Experts of a small language model: 672 SwiGLU neurons an expert, 2659 steps.
Below are experts of layer 3 (counted from 0) of a mixture-of-experts language model. Rows are named router (the router's row for the expert), gate (a neuron's input weights, with its number), up (a neuron's input weights, with its number) and show model dimensions 0-63. Each number is 200 + 40 x the weight over its row's rms, rounded and kept within 0 to 999.
After each expert's rows: a language model's description of what the expert responds to. This comes from a sample of Wikipedia text that the model never trained on.

# expert 12
router,261,203,148,208,170,175,222,139,181,243,127,167,170,202,181,220,182,205,160,252,172,231,192,238,203,210,128,221,250,160,155,232,192,126,175,165,285,201,145,151,222,108,234,209,167,133,228,195,169,199,133,199,136,170,176,232,139,175,171,228,200,136,104,157
gate1,205,223,212,234,243,83,210,176,186,143,203,151,188,220,254,222,199,217,244,137,269,227,242,192,180,246,208,225,239,258,239,194,202,170,202,220,221,166,244,214,205,245,244,163,237,264,211,190,221,245,210,209,169,174,218,197,216,164,228,225,238,252,147,212
up1,266,203,181,197,190,189,200,339,222,224,167,259,172,102,195,157,272,150,145,245,196,196,263,203,231,236,211,198,214,194,227,183,203,216,221,258,212,209,213,79,153,197,177,191,133,159,184,180,204,222,151,165,254,229,186,200,200,294,235,215,263,192,205,230
Verb endings, of

# expert 15
router,194,205,181,176,175,201,199,174,122,202,236,224,241,213,284,167,279,150,220,279,248,155,173,211,202,208,179,143,219,263,234,251,213,207,152,178,226,187,180,224,269,233,181,252,120,213,223,255,167,201,198,238,194,220,231,178,253,150,151,174,245,164,162,206
gate1,175,189,210,164,165,139,136,179,186,247,247,195,126,180,200,200,233,221,164,125,160,171,110,193,185,193,199,237,188,174,195,184,260,179,151,226,138,148,249,310,201,200,172,154,137,182,214,246,148,197,206,247,215,167,188,235,214,172,177,217,222,201,235,184
up1,172,136,221,210,183,232,239,200,209,217,256,188,162,307,206,216,208,149,239,275,134,155,180,238,262,207,195,187,168,123,225,174,185,138,226,204,241,202,143,176,151,225,211,199,305,176,170,234,193,245,141,149,176,187,185,253,219,142,174,192,181,188,204,208
Headings, coordinates, dates

# expert 10
router,143,221,187,182,166,201,157,213,246,298,176,170,205,193,239,152,263,235,163,175,154,233,216,247,99,99,203,218,231,187,229,184,178,185,129,163,203,230,230,177,199,193,179,191,218,184,199,231,193,133,270,301,134,261,247,169,226,201,183,208,160,171,160,250
gate1,236,204,239,229,240,217,184,159,170,141,256,214,210,243,212,245,213,190,231,174,211,228,164,172,215,258,187,248,232,151,209,194,323,158,164,210,146,163,184,265,178,241,224,231,119,209,235,215,220,182,227,198,216,165,119,220,253,186,293,236,155,143,238,202
up1,170,138,169,207,179,231,201,203,197,197,268,205,199,161,205,157,229,209,178,146,249,211,169,223,177,168,277,211,226,144,289,219,194,195,160,236,223,194,230,201,164,205,235,223,144,181,124,222,226,241,231,227,272,185,189,196,181,221,224,182,211,268,169,230
Name pieces, function words

# expert 11
router,243,143,206,209,224,206,190,239,190,196,238,210,159,191,192,163,293,233,211,233,211,236,251,245,216,175,136,251,156,158,148,184,157,184,174,143,282,191,157,157,196,208,189,212,192,149,216,143,175,217,257,125,214,155,133,197,170,183,137,239,225,152,220,93
gate1,218,196,232,228,202,213,161,133,162,225,186,171,272,231,268,251,197,161,182,162,185,244,219,198,229,141,168,163,195,175,253,163,235,184,197,266,156,142,211,214,139,222,178,208,221,261,239,194,240,196,211,125,212,242,164,160,203,156,202,266,192,123,163,234
up1,117,253,190,196,211,179,220,194,235,213,208,195,154,139,197,218,273,210,161,191,216,247,203,221,170,286,185,228,166,246,138,190,221,224,199,167,202,170,205,255,206,145,192,209,210,238,192,241,210,183,231,234,123,234,223,135,250,262,216,171,195,209,234,274
Common noun endings

# expert 6
router,201,212,181,211,206,199,192,168,237,239,222,155,144,220,202,136,295,201,151,271,193,180,201,240,198,178,181,240,202,190,191,250,168,153,194,173,159,182,145,217,201,108,237,239,215,207,189,235,216,252,175,174,139,160,199,164,254,108,166,253,242,119,213,159
gate1,229,182,258,202,243,97,177,211,209,181,214,174,222,181,205,199,192,229,167,199,98,190,164,271,212,169,225,226,115,190,243,165,253,190,193,132,214,234,155,204,201,306,235,184,217,248,148,184,156,118,209,198,206,204,151,161,138,178,169,175,179,229,180,101
up1,246,209,198,211,243,215,130,178,216,221,146,150,227,122,129,179,224,214,249,209,135,199,135,287,248,150,245,247,174,206,240,191,161,183,197,182,214,177,205,241,270,143,214,167,237,182,142,161,153,151,232,217,145,259,255,144,167,197,210,205,183,185,271,142
Institutions and place names

# expert 1
router,179,242,205,254,173,160,166,133,168,234,174,173,175,229,233,213,190,226,216,204,153,197,226,209,92,219,170,237,212,197,198,218,208,169,219,152,124,191,233,272,219,195,125,246,183,166,232,241,191,214,190,230,142,192,206,181,229,168,173,173,312,233,203,147
gate1,211,234,211,209,140,171,126,172,140,181,236,214,232,183,177,201,214,261,202,241,165,261,210,199,250,245,224,186,229,232,144,227,201,210,253,197,269,210,243,251,257,194,191,187,205,206,172,252,269,271,160,172,243,222,175,105,112,177,204,229,228,165,190,245
up1,176,213,164,270,206,152,138,215,190,174,232,158,218,165,269,134,205,225,191,204,136,143,168,242,261,188,181,168,187,171,193,220,167,172,181,209,248,194,197,225,283,208,173,217,154,173,226,260,145,188,219,158,250,139,244,223,120,170,165,179,196,147,204,202
Infobox and list markers

# expert 14
router,201,233,232,298,239,147,193,198,209,168,192,94,174,212,175,149,242,215,178,165,135,170,233,172,203,177,152,223,225,255,176,179,192,209,188,166,197,261,232,274,231,225,139,217,137,154,211,258,262,264,96,220,249,172,239,230,197,193,211,265,229,206,208,183
gate0,179,174,88,283,146,175,197,228,193,276,255,181,173,184,157,203,158,206,255,100,168,171,229,194,133,205,140,179,228,153,115,194,205,201,233,217,235,240,145,152,164,204,128,220,203,279,174,275,186,165,180,203,237,195,155,225,167,214,119,130,242,253,218,159
up0,265,272,229,295,156,136,189,186,113,191,240,189,252,219,226,249,149,188,139,141,185,204,200,209,221,213,197,183,172,211,142,260,165,161,186,169,180,180,263,227,247,176,258,265,219,198,157,220,187,177,223,159,196,160,242,226,117,216,179,184,211,288,136,200
Articles, name fragments